Experts of a small language model: width 128, 51.1M parameters.
Below are experts of layer 11 (counted from 0) of a mixture-of-experts language model. Rows are named router (the router's row for the expert), up (a neuron's input weights, with its number), down (a neuron's output weights, with its number) and show model dimensions 64-127. Each number is 128 + 32 x the weight over its row's rms, rounded and kept within 0 to 255. Numbers have three digits each.
After each expert's rows: "mostly gets" lists some tokens that are sent to it at least half of the time; "comes after" lists some tokens at least twice as common just before its tokens as in all text. This comes from a sample of Wikipedia text that the model never trained on. Tokens count by the router's weight.

# expert 4
router:084161130107169170127123069132117120158051115116214139091158059110160145164111119107207165152120171145133110121142182140120095102108087148119159164095116107095156152113117196131093102146140132
up0:127072098195115127143255139150100096141111118182152113139103143117083146172141104185117104162079090116118096092130143153162110160167080091144153144163068109167137156107161131135128135170153104
down0:113146059170109132173116183104152074135128115093119134142145100085136158082139092123119128189136163123172197121133097109134075130139153097122090151126230084166102137078078132129083132188114121
up1:126074122139130126174167072146103141165126100099146129170133102087113128148129124192189133114083140074075183116127196186137121108159121052156157135081191114126150163118146124119164067139121167
down1:180107093091144194077106150157107122077076116085168136050136132086098175195151104139142130108122130140169137111087146098103124125151090136077146166086116165169098170143101139098049103166173101
up2:110129116144172158144137068110144083065129114137151119085130072104197126102088124078166121208060110117125147125163096112114094128166186129167099140132116080113122142116096141140124069122152127
down2:111152130125171157094147052100105097116100071140152168100170097147102158171113115122180105082167089144107155147143158160130143138104116116072122147086088112141104167136100222089079157094097093
up3:100069100152139134168136138139191124099100181129128114116156120149131128150156168149092147126157102124131109088173123080135166175112108119135096154200072111102126140108116150141055081117149141
down3:135078099114087110125137173177125144136144135119111163137160060114173040156119093150105164157169104148125104153110128105182145134155147102168144176182087144108162136094082146124102124092126146
up4:124121082113159115130112119148208074141119153126163104171161113124159090113167169104122110102127140104122131137141116143183123116123060081113149045136089179182193169114141118098100183123126077
down4:198122101132148109172144165129178145184124143136104115134100179109140095089136174116093114089151109145102139176095168105113187128135083133072130120112131119193149099120067091180139109163093051
up5:166139187182182077145143049108056095095114095137138074109125082101099178113200130164166127147120158133120093141109167120149111191139082171129119102159100126156102144120164174127091057096079141
down5:129097118133154093138150115127089121073137127155125172092127079139150149129113159157087135180068165034168146116139121083160157146132129102115122099130118052131091112113100153151128149138154066
up6:139146180184144073109139076151077117142136100158128123077129114161144169133141106138141143123088065137111103120110143107111135146153111170146113129151127113178152182123190141182117133167034144
down6:117119175118095141171149107182149144102126097135157127152128146176147149123131149125121118127095126104167100115088146150146131165093106146105097105069084081145130107122115098139071122135162059
up7:142137129161092129140150073089117098116111143191191135137141148122114166143136124152068122174073126142167187079090102167117154124120135081150179141120090148107089138073158136066210151102127118
down7:128138123130140135157090141108114154104113119139084190125157136086091106110136164171155119156135131112125133091118107069106182124109158098096162122082047165151120097191164192146095122157133141
up8:121140194147138122085082081126138153138097132118116127190139167172070156152094135146105086160100123142119153168116112139190123152133130141135117150147159094155092172100108118172104111121165169
down8:149143139091118064153160123192165106124157152091129154127134159140127143195124078122101107148197127114118107123045134094141096121121135223176165101101116042188151100111136081096128134101155091
up9:121150132122151135119158105124118149169175185143106126179124102068128136156123173198172106176139101137124171114131100137083085097104144094114138137130131132120056170088164111085161151144113151
down9:123121148154116160103099107124203095101192101077103096198159158115097140086140088138128134141075126092098123150114124068114106152141197156162127148097147149121083227133121089129126148111132116
up10:076142154176106144173131121132093117102123118151175119040149144163097139106096145121133199080056089128135123141114079155169155142159109075169123209100104122102114131061116132153128049177143116
down10:055161072140125168156162125117142184133143114129104158071140145076127171143073153184132113161141098189166144110159113128110139110099133065142159188094164079100063100127129102141142150095089125
up11:151093127115104130132111121127131142117158141114209126209160094148095100137094084126128131104081118075078156132119120130159172083140114106178249152106118157102112147112144133096194102156090109
down11:176133126101146195133109082151122111137177149080133102101118126134106119131101099142173097054121093199194079121112111122145107136129093122143095133088113187195098081129110147146113100100119135
up12:130098057142153075126134130175204111127135134110113110055085164130128169158108123042122119173095133120101194101109091126176111143137128086119174183197114133154141148110111124100074195136127136
down12:124135109169161108133183123136117091145162170095125106168143063080117121150151146174156155113147125186092112143138105101104165094116124148139139092098206052150144116115126121132138118161162079
up13:103158134069123142118124073116122120135123089161101110112196089158119139158116113111169168184031101105141112091103108170190109138139150177134094110091044112109179127125073165139117163121111130
down13:127117159128096047107144092119000112147097121156124110155125131107130126123085129098150152078073149150139152154145197123095206182117098135171155144116146148110100153167145218143097081085165132
up14:086072038100163144103122132118125134194102095137107112112094181161149157133146104088101091113132103113108098085123115114186100174128113104126112134120114126167101157105171161157112147161170161
down14:126165145144124131047110117138174121189137135105138152200080087143096078176160175106135153080105103095091148167091095152164080193118155124174110074099109175129135144100209095105089103181111156
up15:129122187139138081123101129122184062150155113115111111117099137128091129091132180131155062111145129106138148125148106118069096163121153095158176177182138118169168157078129143156095116097133176
down15:148119139117137105096125143131148091149143174171049100151220042151161188124160118128078106130105093098135166116079142137113119172134178189156144065149127103130133130114140146084134098129119207
mostly gets: " Part", " part", " ant", " Supreme", "Part", " Rad"
comes after: "\n", " ", " (", ")\n", ".\n", ";\n"

# expert 181
router:115102105099155160145116086227147074115123139109102082092163101116137127112185083124179103132083171079130141138138086140195080101147152162160173157103108108130159146084139143147098146113124135
up0:093095095115159125137134100170134134168146116121128149081168086164092174144109172143150156108093126162123173159112106093135104096110130156169115093193174107149170138102134080120122075145120156
down0:164133128096171082114097116130133133092127106135128100219176098122117148103123134142131096154140202140122146093109118026154134179119164134122144117120144121144086104196211110114142121082119116
up1:136045158140107158132090112149058144145177084094124170110125099164137098131186141099129073190089128071126152189087150144146064167099095105124162172133114152161166092131140114130087089181118097
down1:098177141118115154080160119131179140130114134100146166155140159101131182084112171076163133098137143160194147168110162117132122100111111124097116117185137084134130121165130100088128152161069076
up2:085018139108133154079138149120112120088147152104103139124136153159128094096133103149071087203101117186110145130138162159163134078110123156116170111139184119151171130117097143135109200085149137
down2:112089114098138096136118181128129076094135088116086142085121172112099074119135113088103193132077074117109157163144138156120145078167116155155124137129193130121152142147067169142070123139171149
up3:133127164136140162025129066135162193181105131136126139091195068145098125132112127119122116137131128151138141126142158091083112116146113151154119158068079135143105168152102111113089156133100143
down3:157126133142159112193174166143112137117153193083046124088120104128126147107149078177161188129174144149082113130149158113147165151145128144139130115140112114143087110148091131132033154134128152
up4:141168113163181118115138111153125149052070125160145165087140149190146145111127133151144113147108132125115156152051111153131075153113202125186090095160155083148151201101145119109072077186109129
down4:159133131151114135161085078172084110128131102175160080194113121128135113118128165129101154138099155156129181089157116092155134093108092120093115180111147123123139133138173097115192116086142146
up5:125134132132135110081133084181139119080157154160141065148148130153099077132186084170144141175107121136138136172123167159158124096119100141120134062115109072124107132140026101097140177148175152
down5:129116127103125102133136076146081123118120089121137171112156159092116055132110186114073157139148110153159201209084129131177118106094161149138105156080157129127158181147105164173086116133140111
up6:084101102120101123179149111109090159141136117135131098044137088151082150108183141098100130142078124105139138141144174143224099096178157180088187145063071114193157125051125137140126098160156111
down6:145120084151103114095137097146031162155183116104118137126113090155050098151145117136080128123120205068175122118135087141181124161110118133127095169036122124148154161090086124122128149167194100
up7:067044143151141129150136069162132106168173123135121159080132084152144091121164148107149102144100119086146082156130097155118041097181123129122157126079084106091197159127093096197124088213118121
down7:165115122089124104122118086144158138157149114101095180150158167154103126054086130089143111127152175142188100152080134108165129105115145071140125150131083158126134162091129091147126148088103097
up8:066147119124082118099119123171114094075142116155136133091120109191095087201114110179125151145108091129108126149152134138121164103120135166114186117160164127106144164132116069114085092163129122
down8:097165172126118153133106155125121104097140089140139148156122084164067102134064136105122117048128035140135155134134097158050141122139139135131135127162125162153183167109123070119169168162142080
up9:136150174159154099126176129135148153154101135145146093119134129144138146123183198143156081180107144122108107158134083112102086086198116123107156110095146172165095099061073122162048128122149155
down9:146114174095134122114101124133073158139175129143087139131179130095183112065071121123172094127082175115140155166083106110130189091076128107143125083120106143113123144151150173224165160170128113
up10:111153168126131118171122150145153151139118124149156087095127196124096124125151144116128188117110116158070110092122132153118107159120172134142143139152163137130154139089110168130096179163136160
down10:089162152111075189080144143082115129133139154066123112181126098108174091089145125142180101185131175158080132089116118105107154192124191194103116116095133127143121151133112128152124153117138162
up11:146046048154120150112132143102157107094140143122110119174125128115156092065147100081116054162122101128125113088143105173130150118123168103145157113093067060070135123133136101124127161153074112
down11:135195090130155112130173147090147105143112171138123205074163158124151142082146133121118109081155188158109137123134161106154112114116102147161096079111074161145126139159125073138094134109122140
up12:165115161092173094181114053168102146170110125162096121087149200068126180138129129127111146158071131142132145094045122126167121126112121132129175113144150140108160154096098168149133095163104146
down12:128138134129082135096136127134118133100080131120093076134192118118135171091134083181133128183160198104131101074104131082177136163113146118081138157124140087155102135060144155117100177080102142
up13:110106143100116063128132098145164128141110082149119111096068151180155121137144135065169191128059134118129111115110121152140029143159196162158102131075139125222158110114092132157086122137136138
down13:177091053112125127141143208157060134147129089075153150122081125090173172121099131110173167072074205137127142109110114144166104130154089137152148184061133113104143102149122095100101118137144067
up14:094114180098086101106176102179136106083124135165189143115125161130093091133165123098126144133092062142149139109110155082135118099105105120167181101066117095115101101134091166133104121115141172
down14:097100147152129088134115180101143150158105130078139169087169157127065101122102104157072185118144126120136131131097143156153143129129157137111156087143153127153189171137106121145079103122060128
up15:084108117119135154121087126131181109085133164162119121125085188149143082176093190141110072129109101138148059234122115142101091165107167176138123146156156157167136161104077135097124124113170140
down15:126117092116142120103072137131090135098163163124169154159135119145147099169070145139122109090169112107091089105157139181120179151130129125179156101154217128178110132187138104146159109074185154
mostly gets: " most", " many", " some", " large", " any", " very"
comes after: " is", " a", " as", " to", " the", " was"

# expert 117
router:153154085066182174173174089067155100079125172147125135125143158158131114177135098119123133135105132132080074161123108114183092110144094129180112149186078110171157111117101142114093130156129129
up0:101094078181129094145132097118136115086086150159133095119208157139168145082139109155111121136155112091141135109103020090114077131152147135167118125146117061168140114109097188104081127153073150
down0:061156100125179156030119084182114106115139152064125116129096153112156161118161147164114114075108126125099166159093158155190156110130157169113164151123113123135195088171096097136171118159155140
up1:138124090104111088134156158135063133071099102136138148119189120131095134169179107162065063091153121088066099149063065085146148126157123108070175111219095125164188173139139096070109124159086149
down1:084181141120149088064110184200146112150077075164170129141126156145137124169105153161169152144122148147123112130134138139146069150135140151064117121118117095109142132077128161131135129183110127
up2:127175169151159092100155073109167129162087120103101101142110109159077088127143144148176160157103141194104094109131156091079178130132191118165125057139108106130152107099090140139099143127146128
down2:161132119166107187105123146138057164169143156141160063082197113163163108106102093093126129133088106078176122118156169137197187090116092128098096137114177183092070087129123070145133133130103092
up3:109097081071119143121138055118194083135173131164123111107108165158149142149115100016177120082081096086167161122142145153109114108131152180174147148149099176153052151109137138124108142125165169
down3:164121127147147139176162169146094153147146161121123112206115097056159141107099073110116124084122147039080100136142084134094120202145172150160119118150155124128121132099128123132146153096156056
up4:120111046111140099132162110150167117127110161152131148094067133141135162176121096082156159153121110137057110131100076125098151077134110108164107140104158144079140102142145118164165142160143176
down4:107082097147181190118104100140129122107112091126116107129084081131167171141152146146211147158138147120121088135139085157135071119163113157093100162080137158117140190100099154155099082129137111
up5:162132154152148105113131135118063093074126148141159153132071122185137092173180126122127063157097113105074107116088190123119112139108156141138160121184132098147124133142221123088146114048082150
down5:085137143199108089158107130101182093116119124085144094086143120084101073088144140143133145136184123163108152106108128158117135147117146092110118131146093125141162140159146100133185066073169138
up6:124086176106158174141146120143174103118119151138102116089142100163104101106160065075135138171099117088125105115174109151074125115150128108161159129111127116116189101105054082144160182071076200
down6:139149154156120093113101156130148114153183143118129083110108101151141101098088143136116087150132138152080124129089155068113200090084104116138181127066159127123162081150114085158064120113160115
up7:106157094137068123092141118139133147102130166171165128124124134129121138087140109156162135083078123090135141133118092150106139169126135150186147198086150153179146083096101138111104156183118150
down7:089120132127185171134146093135122147103123115137102143065158091163104060135113124154149218115127146150137167193136186169118155062150133141138124155141087051133115129186102141110095161171145167
up8:133161094116134157136145076119130170137133143118146083152083096145121142100179136079114130160133105116075163074155094087089172106185083025136099125134080079157116187082140092138129081134148136
down8:155177122166102082141092179178126126144157153170130042170136112107093074141083086142166117154136158224135146101154150133122136084111143144130191151158069145137109115150122137084147127148109142
up9:116160107079138140119142095139086090094132153112192087138141096118092158218159140155150190106158125102069110098163153146201121125101135112158159112157117081113110094075154157059182076166139129
down9:107137104111117044143114126199197074157168151149139131143127138171089107143113099137129072120135228133143123068077108080094144114145124101118151125118119116168103154135098143101151166161161141
up10:122109104087125088143145144134145086045090178144149104098148166119148148156181136161166134139132098124140103098132096113198098133158136143126157117147170143126074126131078067109112189188086143
down10:027088079104179154130147120150097104168121121127143117102122135159139114201112105083144100123210156123102176091113121148127110109152117168093165180099127164085124138125131117078119075131159130
up11:117166129130123149108087109122073047062159131197182133127138118183077150176175129147173164107102135127124071157141136120126044129148117146124140123127089149134220119132147169095138099150150134
down11:165122133104123113104173148132127168172146082162146093159132089076101092109171128167091112144094139156160223120119167131125113152124074125154157082155127122108090089139072217153061152129063136
up12:124127120085166103149150118095076173186160156122137130107125152169117144199105126107127076162113169124148101146098086141214044172155098093155147122126124139080173072083094152141116187163097123
down12:148103155182125123115199105132140097128118144099152100154109104145213103104126147126127091120193059122197148122166165119075177124131160070140098104136140094135164179152172127165083130133148113
up13:095117105090189145170137173126110124140099111162108101134174147101110127201144161137116100121103123191121081155144141078156112099154038136094132083120125075144111080120036133177127124206180121
down13:210144137131118178139109149143051168184071164119132101140095069114199131115134101109114117164181106145129133113134151112139173130123129188173138128101134102169137098180104113063137104075092146
up14:096179111109184147149127112143133160131124153212106127092158143155113146188095105103116085152119140113168098089161126114171030104186124126104142058118103056171157115098094170155070164098177149
down14:124080128185097130086175170122074110095066086138138208119093080112197130120120093122159130164138112105132179136119192100141160074135097155156171117086142116101159149145138138125146194167079113
up15:124084110109120155158105141146087082159126195166149103094163100114119102131105154111159171114041103125097129115149135104137162081197129157160133081135178162097119142125108128152167143141108138
down15:112145050096114105150158096140128111158102126154083156111125150140114132177129139089139089082128169101136135151081113126119090059110101099134132157107060089160119184112143088131113128102184087
mostly gets: " •", " served", " include", " including", ".;", " serving"
comes after: "\n", ")\n", ".\n", ";\n", " such", "==\n"

# expert 9
router:151144189105129068098171114082152144137196180135159131116120055172156087117155164130147130084131093139095138138111154143184140060113141123139108145158113108128148171071183104143138105101117168
up0:113173136117142053167183108154179129154130155122195068121131032168131132100143112165085127144144103130092123078114166109183192222145173156130148103142132121125139121114113121138124105111095155
down0:127119184110112082154135150113139177158099084126139159189084163142143140126132172127081122146084161151120149097118160081198158075105115106158146092142093159115105107121144066121155078117168159
up1:120159126072113119149185118104072097109103178154160120079081096181119139101169155150141116130142101094124167151097163101218175094127138154141084123153123130092167105102094130129161134133053133
down1:097083138158166224170144109129096127085047127153162173125129088142182077113121163099147145123149125065173153155131131136091114074122160085106124141086127119111050138189159128093161128160154133
up2:141166123130063123152223119107141113140134149141167130113202152179067083096123083123106219139137128148130132157185165180171144077109100121151136073143101160156145141112139152081103129105108112
down2:128076185116132170120122181127141136126134117127132033168081183129207166152161088102106092112158088092097135137070134106074139118191118098133144131159134064130151108155118076174184129130085118
up3:097118113142175115142082092122204156098141107116164121147122090139165113199181105176150146134109074121159169134113138119154171095109098082138124155146128113063135172083125159132103090130111136
down3:221111126160150087112129146140136105124110117088087119133120119138085080154166103166070144140124140161107119139054139152129083115118129181110181140111138155165128128067147186125091161126167142
up4:111168162148136168116101189137154154130126116121127136100092039156096082190171117089138049158096152124121196082121111098096175127109109137151118150064157208080149098171101177087112078109148129
down4:094152167073192180139156139064129112158088150066159120129122169105129102137128111095088135107108137092129100198105114141092135179135081148126146103135106102150137103068092105141137127145124121
up5:119103185134138138111114106097139157071152115187211113133184181092091127120143191143092179110103106151150098097116183107189129122134145109169083135093173101091144148091142088124106119173148142
down5:139120088195129120133092171153092184147096075151083146118126110168076130125099157203129106129140138108158111055115115134109171154117189132167175105056096132099125153172094118105118184112086108
up6:177111111076052132102097105162116105073046154109126123116160126171073106104146087092145121165122104157146195138105190172115163109104117121150137147131150151143138174131099160151155082090125156
down6:124126100146096169092143122161142135061106121131109083111172120094198143103084205138151087103105156110149139146146136111142146148168204087145153106178107089126125095167108135101061081139115153
up7:098134102132088065130115087117178137146109156088120124106149121107156128165163198136100143098123131136141160144124116132187160078211142105172102094141135178054160139087144135139146131174091149
down7:118112167060095125071142058114139142128086086121114146111060148130105175181135113152173130147069150135127102099128131110148158127119106103160113117122150133139139122120130160095068180140129080
up8:133125131152138135133071120128135168110144111161123190084109070167090119095150200112158157099149132174097086085181163146135121105102108144144152164165088079141112082100100184118131066124192128
down8:152174117119136174163130145115125123094093138095138156187162113085169164117110117025104113169170138056135156074114148137120095097105085131118131185129135102142137155174120084133118192165163095
up9:094161138166126051105204127113155131123159087150163117123108234161163083198144106179138089138179117084156102135123125102082109122132141173114131152138069172143150092138141131098103102104136100
down9:180118094115157155152069096151150048115101119120169116116118173128113097172088116073128179130117124140104120080084122123111097111095121154173092066096163141145178158192122182142175161191123127
up10:143135097110094107063147091143128146121119125206161124161141204135124128174128062087110101117114088092139143152165094128070094139149166066101141108134127187145127129108088081118164179191083157
down10:160108068128150122180130131188120105084101083079121102122131152122138140101086121137140138139160137161149122145141142128075116132169149165105119094102120086127092108201150158165071149124113124
up11:125091095123055134139175066159136153111165103144121179075125130160089130169108134074121133167127111122154112191085137150159133144098126114130167133167106135151118147106106084075160148088089178
down11:145047164060130102084108148161145108088115169112097137113127147153154159119131105103116154196139114135167120172095118160132159141175134124131154175124095134174123189116109127099087157115101127
up12:085140058138138162188092147210139128093133174105087129102115148151133118084169141161149185121092109107141133083094141117105141087125125096150083120096123107105149176100132102109169142158139147
down12:121067109169143090068145098192111084068083104174155153160154114047116130137156157138105134142085109128145161062154141144140155171188112122175109073130137119127098138149059148203085115072170169
up13:126090037080116172117180107147163114135128189099118160082180081145121103143147134089128145116157139181140117158156158096128107113146089187163125152111102147183074162128160143135089165128037131
down13:076129116113120131117121144164118116127171102084130136118130132072138159135144121142166098148092099118118147137142105117127097136190140157066126112100146082149090130169081134182115148079118102
up14:146191127112103134177174127159122051133193146151162129125130082139154156106134166157101112145108153129066155069093149121216169149174169130160122145140131110140146152110129100142149153104155200
down14:101067131141066112168167139135137147121123162150183136152115184114102170117123105101055116122109117132127120106128141130179170093150159080086141118149138131074128104137188083175198146082144138
up15:089109150102134109118171142158090049165180139167139101124136105174113139126125154170137107117126107126063113089134130150230076146129188095151143123123125147155193150120147076110125138116187146
down15:146150089189111109187139109110136149077157107138127130109084177132141156121129145149066092135130078146138116098118110078131081150102101101137166057115143118125118125116128100195127099131140109
mostly gets: " dis", " without", " With", "',", "With", " Despite"
comes after: " |\n", " |", ")\n", "\n", " /", "|"

# expert 118
router:133145140092154140163120131115163130102065135176157123047144149115169115092136116137201139159128094152089109181082171133130133092178124183192107129182081081112143179111130098124123099135109130
up0:115186120058078165148119107162142144152106111142160136115131136141135122141178153112154119138088124108103145109124047139155168100150086138128099129158098125134149179133088113105206127119077145
down0:132096115096079116113134182127149184127060065170144175118114124111136110165139112089179100117126076129142138108151152102078167138139135138120119088119111120101110111133154123129209145124190104
up1:139109105116115127105165138150170123110108153109146130133110056089105084163135159120151142121108121154103160188147171157136164112150120163178181026133119101140107157113113138151139147159134111
down1:118155119115141159122161118138127149139127181159146164083123176121151220160112097109119120128075090112086155127128088090089136130128153088198124081150167120089160133119130107130165127177108153
up2:130139144153120112207141143136170108085121197193155093072167136114173073142123104104145123147056092065137130135112129153083122127176101144117153078151122096099112127133075139154086168159148176
down2:147156143095164120122090144077129113126147155179123110116124227102115101132069130164165142131115056105100131102062168167201104106089082098148130103107087134116104143183093184138123178201141091
up3:072139135086103134125147088124155110087113091112160151074090145153110130098114160090163061166125178163100151150159135115123058133123194112112199156149148111123135119104120140067107103123145153
down3:126098138121130129148127067149098130157152103174099142116115118133095151145177133078136143081182158128127046124185137120122132114091115169140122123102127117111107110099128177119138116093125151
up4:109114131120134139164087137126184138133106118120123144084157148154139090133164174159177160198122121140115114085140133203149147128121141153182146129108127064163081179117073080119067162147192151
down4:144184148147098112110115144075121110084117076140110174114085148135175106113128185152088103110146104096114100146104117163147145181106094103146082160145145123093150156161114131142135143114102099
up5:147113068068130090140154123092106080096167164143147107145127124131121100119145101122143158110092127158066101148155142148171138105116168176173130128175095168094180145164148114125131149157159116
down5:108092114151129081117131136165103145149072157148091113134110118178204159187127139122073161097134082091104168121135128138141145092117214138144087125196170168102106141101095120121162113132105135
up6:118159133137124117094080101074179087118089163144093127060139164149120133136151119123158124112087105123161071125146090123119081131157113155197093120198174099191173150099104091119158135108126129
down6:123152126075136143100117063100173142145083062097136097131102147124166152097139116121183140087122134149118171140136141153047137145131122115142112134116115127130163131148156104136215084128181127
up7:097110192132140068125170153111146132124157090172148105108170064092120144153171160137110132071134132129074098130123149142136159168115096146134118111090169155090173161131135141115165083118134112
down7:120125167148137094104076121145133196141131142123141088118126133050112125161078149103114184166136112114180119176167125138127154132092093180141109098142187160074154066141145153125117121144091060
up8:137113101149120165142052119097149143115104108143181138122108097111112082123141090153124106144088133191121137102096131176139156150145150125193104202110105126145113093079159179158175124186111137
down8:062118143120096109139159097108074102115131096157149119176168089168196185095169104121107138103244128119100102173142109136148162148099113141073102135105135096057112145140111103174148151166117168
up9:078056138107156107135100140162116096119157175142195117030173130078160094156126109136162169140126112123093118147170093160150131128202037135151143157148096113112093124144111126147135091150102151
down9:128096102120143128112107189171104174096078158101143145111177168042062064148149126156106083096130106130111161075153151113098122118113125146114127151090151174104141110157094147106142102085097151
up10:099146149173130169176118118134127137119104102131164142093097132081123106198168094150120114188073163138098112123128131144102070077173132103130124158086090155135148160110172123126129115082138191
down10:159156152126085126132083145124079125177120115125118136111120117154159133108022134171128110067174165137155186109175143085136128085113124112050130180156117064089124151142101117159105088151136099
up11:146149141141138162149089140098126142053116159155178138182157158111106060130119145162172173144114143169131166084089132148115191101157099117131064113117148131135189166131073129109143063067093125
down11:119185126161131129148142136112117077137161101190060150137106092129134140101158144119122047092214119071111132117176162110129146152087174128097149172184088051139111174097131148133104149101140144
up12:117144151111124063149174118087117134143127101130142111091163145148107109183125117114220163153132117140141140137098101122133180118150099130130104132139091086117114169135108133152092116201150160
down12:140155153109123150144129147148096183131122078140098072088123107139131094155112105173186155041133097117150088097137162181090136112043186128133109123168159136164163130122175114222149163143160130
up13:118111118160153140182176141186184110110115112154103095106122122096148169105145183092112135155083034144146147115099150137096092086210165134171143086139130101114111168085087118132148149173102138
down13:139211162140116123152162097106155155081129140106125100085161138140110142126172147156127123157141154136129121228199127102133182130138090133147066077106126109162133138135153110081076220121120111
up14:120119119152115122083192150139137103140103122128160143119139051092139147176146141143114104105156078106074089145118069123178137110153141136150115194151178130115103167141153146136087144110103103
down14:134099038139208140118130129133096131106139160087122164189164099149158141154162162131165111141114103165110147144089117116092069211086120104160165119125155155135106101019127143125135133151196112
up15:107082131129138091142112160147173133150124134185118127102150133153152151119124137136132045137186126138159110144090143076159092107186114112126170099161090053080145129097095151090090126186199118
down15:146146151157144128133121132109126154158170087134150155157154158143119109116040142109177144175109130145129146147148135094187114132104152043073080113068109133160156075093182108103153154172149160
mostly gets: "See", " See", "-", " titled", "=", " FIFA"
comes after: "\n", " |\n", ")\n", ".\n", "1", "0"

# expert 40
router:136152122200149155199208076120136127151141110151150055117124132111178108128145139101160176118120117135100127137117118139172107107116127180161080144140102116205104134089069161111127127159056167
up0:089075110142102138111169102130109119121153098187153117073112133156132150202138102158168076117144084135124132127165129121138098115158128155110145103164148068179125147145153013170122177169116123
down0:102146097138141177134142109039118147133128230127046067119142099175114096122155115141107153154137143137144134126122065121130131118139110122093148132119100168151151184164126110136163084049124095
up1:126122146163156125199089147161118101142138141085148116066112133119158162149183128132075131116131068097122159072132172146167123175178125111102137095098124119133096120149200102128119166186124154
down1:133183168187103125039113101130137134098180047130127177124110164056135127149114107157145172145110124137132124125123150143146157086167151158117137113096059131131107103140134149131084095133148145
up2:114172178168103122146141134129113094093085165150112069127136137094105144117117169141091148084110116161111153109140047161129100157093161100175146118121150091149156147174123164100105179189110107
down2:189141106088142104140167128123167126183129107090096153138070113173142116143190123161153116168169158082085129131133121074110111141064073166130144134154103076133109107150117131118113080112154140
up3:119144143143102084093140116184099118163125115128115131093181064138114174133150117150122153137180140098123091139098151107108115145156153148139095100061141199150141111165101130165117112100194100
down3:049117061145104133158109122174182147153139164144089156067110175076161149079095144108140085132114130140122115158118040122184127127163149149147137120091149129152140165152105089149153140116122105
up4:150138129097119157183095132123094099116076147083144169081168128139126117181080151153084097152138120107090131139096056171124104161107108097109172150118152106144107113131081142095190140153134214
down4:108104122120142160117124121112093155056113170108118137128095136183072086056171166155171101141150165121142057148165209094103146123134118159141170131067131113160110102121145090107126059100151130
up5:140077099119132138090092108118155126096157120064110086110171109054151068180125178100093147127139082161114048121067143150136148143120131142115086167081096059134137125119171208148049146161143081
down5:139148098137107166138139141175113124162202089126144091114109143126176167097127125125095151111115162075090124128114147152185111174187138109081097074077094162146079094167149068139151146103060147
up6:066095051148119112152141086136070059139175109126146082158129162166064093069115138105157131114101158092110129123101122139134147126126089142136140159119082133157140105102119097115186160097138188
down6:117122120105168158136185141115107119113089138104120066161140059078113153109103107133113141106213137164123124151168129085131147130148127125167122102139168142103131138131048186120127215074185138
up7:123147108149148174184176123112105067155163149101149119152158132107095126128199147149133128152043165163104158158138169143175097094163118133103147132145079102157154128156123119139109110172074070
down7:145094134096107099114099107172103155109131100132145137136145134155116044160058120113109154117141135122147096093108137133137116158094120060143156144075113137112104150112169071175081134100142213
up8:100138172161153183192128092172147135126146145166114139095137165217116126198111072130158139116075080132117110160112075180161062169149139116105152162123150092111099154152122103123132161083123174
down8:179151119145117121154121104119207082134165110084151154125109136162118131139149120117189134125095137168116100119109120125159112161081067129071101120125118156150157108123106131093178091146125156
up9:115137167076153109173170036110196113070106140154177105051134154157135126159116106155134121166127126112111090139069121137129156107159133143150114132106182156135142178098121146106132119194133185
down9:201145198178165129146124124105153191119155112123115124144146190160077166083093075127103157163118169107144106134117175106096087054087140150087107134120140125111149112180159093166175134137116076
up10:130104148126121120135138115090141121144119169047138107141197123101074166139116191119102121155131084069097101156104165106172127141101101134091120181097147112154122131101129192184121072168081125
down10:114085131137093154136099182160102168092130133125164125123140158148118116134167128155119105100149126118127066125143095094089130149137141115091197145059084148156095107108161095081113125185157147
up11:097093168194156123092164072104137107080157134108116058091163158152126089169135134117104091137106116161113102135174138168141087188141096180117112131128066120168118133151172162136058097148130149
down11:134106095102133171135085175111104104125134141132069143167085125108169172071129097113077168109172182082104106130113155080114084087159167090119184132112123162189099165135133111103145139123117140
up12:133116167130087116101189122179097093127145120135137092117078078144121182166128194134168107126110089122088127129136139146091104176105140119178149158116136122149126129171068073077159151146090107
down12:132190147105128118185094140122093159158117167116133078110164164123158092107141166142130119120109146139146130182115121149099084167154073136129142093149094145175140078118167125087065093132137099
up13:139119124171107141138148092127110132094143119117140107174119122181121126052106127161080128128113111122077131115186120138120124109121153112186158093149072109154155138133132217088180169182137201
down13:182135094141148086076098123187107127155120194115062136194130143109133133137151184084098129134121133128120133113132109074138102149203146114150092129163132154120086131060122149127064126171158111
up14:100130086199125131144147110120109152091091124134111131202101066164112116096188156215140137142140121144076142149112116121193148134126106157170149173184140123126122130158102165109149076146129156
down14:107196117159106126109136176166106137158097163111100145145139172125110123135123246174109109088057131135157164112141175149132188161154134102115180147153111118132140115146156137107104145138125149
up15:109181150135134108181160147123126113147116129096130119118189061118144115146161090148142152196127117173081083180148104177119162168124164093192134117121100088149116149077123185073150092105114162
down15:132186209159175080140123110146173133113107110159083173127188176117140142143189108132097078143123164176124101160134140127171138128087123163161112110114138071144070110137174117105095122135151065
mostly gets: "See", "==", "=====", "Results", " List", "Final"
comes after: ".\n\n", " |\n", " |\n\n", "==", "\n\n", "\n"